From a checkpoint of a small mixture-of-experts model trained on Wikipedia.
Experts: 16 experts in each of 7 layers, 480 dReLU neurons an expert, 1 pick a token, a sigmoid router.
Training: a variant of Adam for the experts, 403M tokens, 6912 steps.
Below are experts of layer 6 (counted from 0) of a mixture-of-experts language model. Rows are named router (the router's row for the expert) and show model dimensions 128-191. Each number is 200 + 40 x the weight over its row's rms, rounded and kept within 0 to 999.
After each expert's rows: a language model's description of what the expert responds to. This comes from a sample of Wikipedia text that the model never trained on.

# expert 9
router,167,237,225,164,245,274,192,245,239,170,228,120,187,157,142,250,146,196,214,445,188,253,158,165,223,133,174,200,214,190,235,162,184,186,181,243,201,158,188,225,152,171,116,196,196,159,234,201,169,172,170,167,174,201,226,210,240,234,195,134,222,177,196,130
What it handles: Capital initial letters. Single capital letters beginning a capitalized name or code, often after a pipe or colon, such as N in Nadal, U in 2006 UM.

# expert 12
router,255,297,188,239,194,223,157,211,200,204,247,158,154,177,170,201,142,198,151,204,260,185,125,164,201,123,131,241,224,207,216,238,176,162,231,185,197,149,151,157,184,183,164,178,149,194,179,201,260,206,231,182,173,223,164,192,166,213,216,173,166,244,177,188
What it handles: Numbers and time prepositions. Numbers in dates, times and table cells, plus until, during, in, e.g. "until 24 May", "7.30 p.m.", score tables.

# expert 4
router,226,193,188,231,163,255,171,211,167,184,184,195,145,186,196,208,198,217,209,454,179,171,247,234,191,233,158,201,239,221,174,158,163,207,204,190,240,180,196,167,184,230,270,196,177,195,181,143,210,164,257,304,160,235,211,155,222,194,168,195,162,217,276,264
What it handles: Word-initial consonant pieces. First one or two letters of an ordinary English word after an article or preposition, e.g. bl(owing), gr(aceful), wh(om), Sh(ow).

# expert 0
router,275,234,215,175,194,218,225,198,235,173,192,190,140,231,204,192,177,205,161,242,162,166,205,174,242,233,269,222,180,182,165,189,218,178,228,160,187,244,168,271,212,225,158,202,205,179,182,189,204,194,133,160,138,161,119,173,207,149,167,197,145,187,140,228
What it handles: Table and list delimiters. Line breaks, pipes, dashes and heading equals signs that separate rows, list items and section titles, e.g. infobox fields, "- Phylum:".

# expert 13
router,229,156,226,243,205,236,156,204,202,190,179,115,231,201,240,226,278,189,261,405,182,159,212,165,212,143,270,236,238,168,242,168,215,209,210,250,186,216,209,216,210,134,195,187,193,204,155,158,179,174,220,192,174,257,241,220,155,219,167,262,191,184,200,243
What it handles: Inner word pieces. Vowel and syllable pieces inside ordinary common words in prose, such as i in interior, ene in homogeneous, studi, organiz.

# expert 6
router,164,215,187,191,154,265,191,247,216,205,171,164,221,227,177,150,172,187,210,388,189,210,170,223,243,184,219,226,157,233,206,239,223,185,200,195,180,246,205,160,247,184,207,96,184,258,208,204,182,198,198,204,108,199,202,198,166,157,168,207,186,270,198,171
What it handles: Mid-word stem pieces. Inner or final pieces of a word split into fragments, before its suffix, e.g. trans-lat-ors, in-let, up-d-ates, daugh-ter, elev-ator.

# expert 1
router,223,269,109,167,136,226,177,144,271,217,259,175,226,309,184,258,282,162,207,344,201,231,214,228,205,185,233,217,128,227,163,195,215,253,222,201,154,199,206,172,197,197,129,196,137,159,203,178,177,190,138,209,149,192,136,174,275,126,224,198,213,206,148,233
What it handles: Year number prefixes. First three digits of four-digit years in dates, lifespans and seasons, such as 191 in 1912, 201 in 2018–19.

# expert 3
router,170,200,200,215,185,222,257,206,289,162,170,251,185,196,158,184,249,198,157,350,240,201,183,181,260,242,173,213,225,224,164,159,191,242,189,160,174,180,256,296,239,226,155,216,182,171,200,237,218,120,214,125,108,181,157,203,225,275,209,219,195,200,175,183
What it handles: Name and word middles. Word pieces inside proper names and words in sports tables, chart and review lists, such as John in Johnson, Car in Carpenter.

# expert 2
router,185,196,220,205,197,185,167,207,198,152,166,142,221,149,192,235,163,234,206,193,223,277,180,170,193,170,285,182,214,125,180,194,185,157,228,158,219,239,253,246,217,221,211,126,201,209,186,129,151,157,237,177,243,226,250,159,164,272,151,232,243,212,244,165
What it handles: Word-final pieces, common words. Last pieces of whole words and common function words mid-sentence, such as -ation, -ing, -ed, along, because, due, number.

# expert 14
router,218,195,198,192,206,155,182,215,213,160,151,250,204,214,179,221,189,227,200,467,226,203,169,133,153,191,300,220,170,171,200,216,156,132,229,179,105,256,207,150,140,228,265,147,162,206,189,199,247,261,166,178,188,106,205,207,244,212,233,188,201,184,220,172
What it handles: Non-English name syllables. Middle or final syllables of foreign proper names, mainly Asian, Middle Eastern and Slavic, e.g. Akay-ev, Bahad-ur, K-ash-miri, Sebastijan-ov-ic.

# expert 7
router,234,145,215,244,133,256,168,275,231,156,253,147,153,215,197,204,180,153,318,202,220,216,216,137,139,224,271,235,125,180,240,244,180,185,217,190,160,198,192,265,168,159,227,222,210,229,114,182,284,214,229,213,202,239,250,185,221,201,169,179,160,166,231,247
What it handles: Function words, verb phrases. Common function words and auxiliaries in running prose that introduce the next phrase, such as to, the, could, have, was.

# expert 10
router,231,199,150,250,201,109,192,269,196,168,167,209,150,195,198,177,227,252,222,289,214,230,258,115,173,205,233,237,212,217,203,259,207,164,211,189,170,240,201,200,213,221,235,203,189,163,254,172,147,207,250,194,219,241,255,170,280,229,216,160,148,159,272,183
What it handles: Punctuation inside names, symbols. Hyphens, apostrophes, slashes, dashes, quotes and name prefixes within compounds or names, e.g. Mc(Cracken), Yoo Young-jin, N/A, LaTeX symbols.

# expert 8
router,227,233,158,229,167,188,198,214,186,219,224,219,195,218,207,225,203,127,164,212,265,200,162,191,154,224,233,227,222,187,234,138,201,124,136,236,140,268,132,154,213,230,187,127,135,208,186,143,103,168,152,194,194,162,177,263,191,261,219,203,161,121,175,178
What it handles: Biographical roles and occupations. Occupation and title words and connecting commas or "and" in biographies, e.g. politician, scientist, professor of, Minister, appointed.

# expert 11
router,170,112,187,198,132,248,222,243,217,151,186,204,273,134,162,202,200,172,220,277,226,208,253,147,184,188,228,200,200,123,202,161,183,181,185,163,189,220,175,173,196,120,186,184,141,283,208,223,203,150,207,279,178,255,173,199,179,203,157,190,145,193,232,205
What it handles: Delimiters and list starts. Table pipes, colons, dashes, quotes and sentence-final punctuation, plus word endings before a second name in species or person lists.

# expert 15
router,228,162,170,210,238,266,222,224,258,229,181,276,260,212,239,188,216,176,104,191,129,242,140,143,224,102,211,241,172,196,244,152,179,183,234,144,198,275,145,175,146,208,159,185,221,223,185,179,230,161,112,162,217,182,201,237,230,240,230,177,143,211,220,230
What it handles: Place name endings. Word endings and final pieces closing place names and proper nouns before a space, such as City, York, ville, Street, burg.

# expert 5
router,223,198,165,212,154,234,275,160,206,203,193,170,208,158,241,224,198,217,238,279,235,240,215,191,143,215,257,184,225,195,194,273,187,254,218,208,136,146,207,176,174,228,205,205,154,191,176,246,184,187,74,213,180,218,136,191,160,163,172,161,215,223,170,158
What it handles: Infobox field labels. Labels and word starts in infobox or list fields before a colon, such as Order, Superfamily, Tracks, Coordinates, Interactive.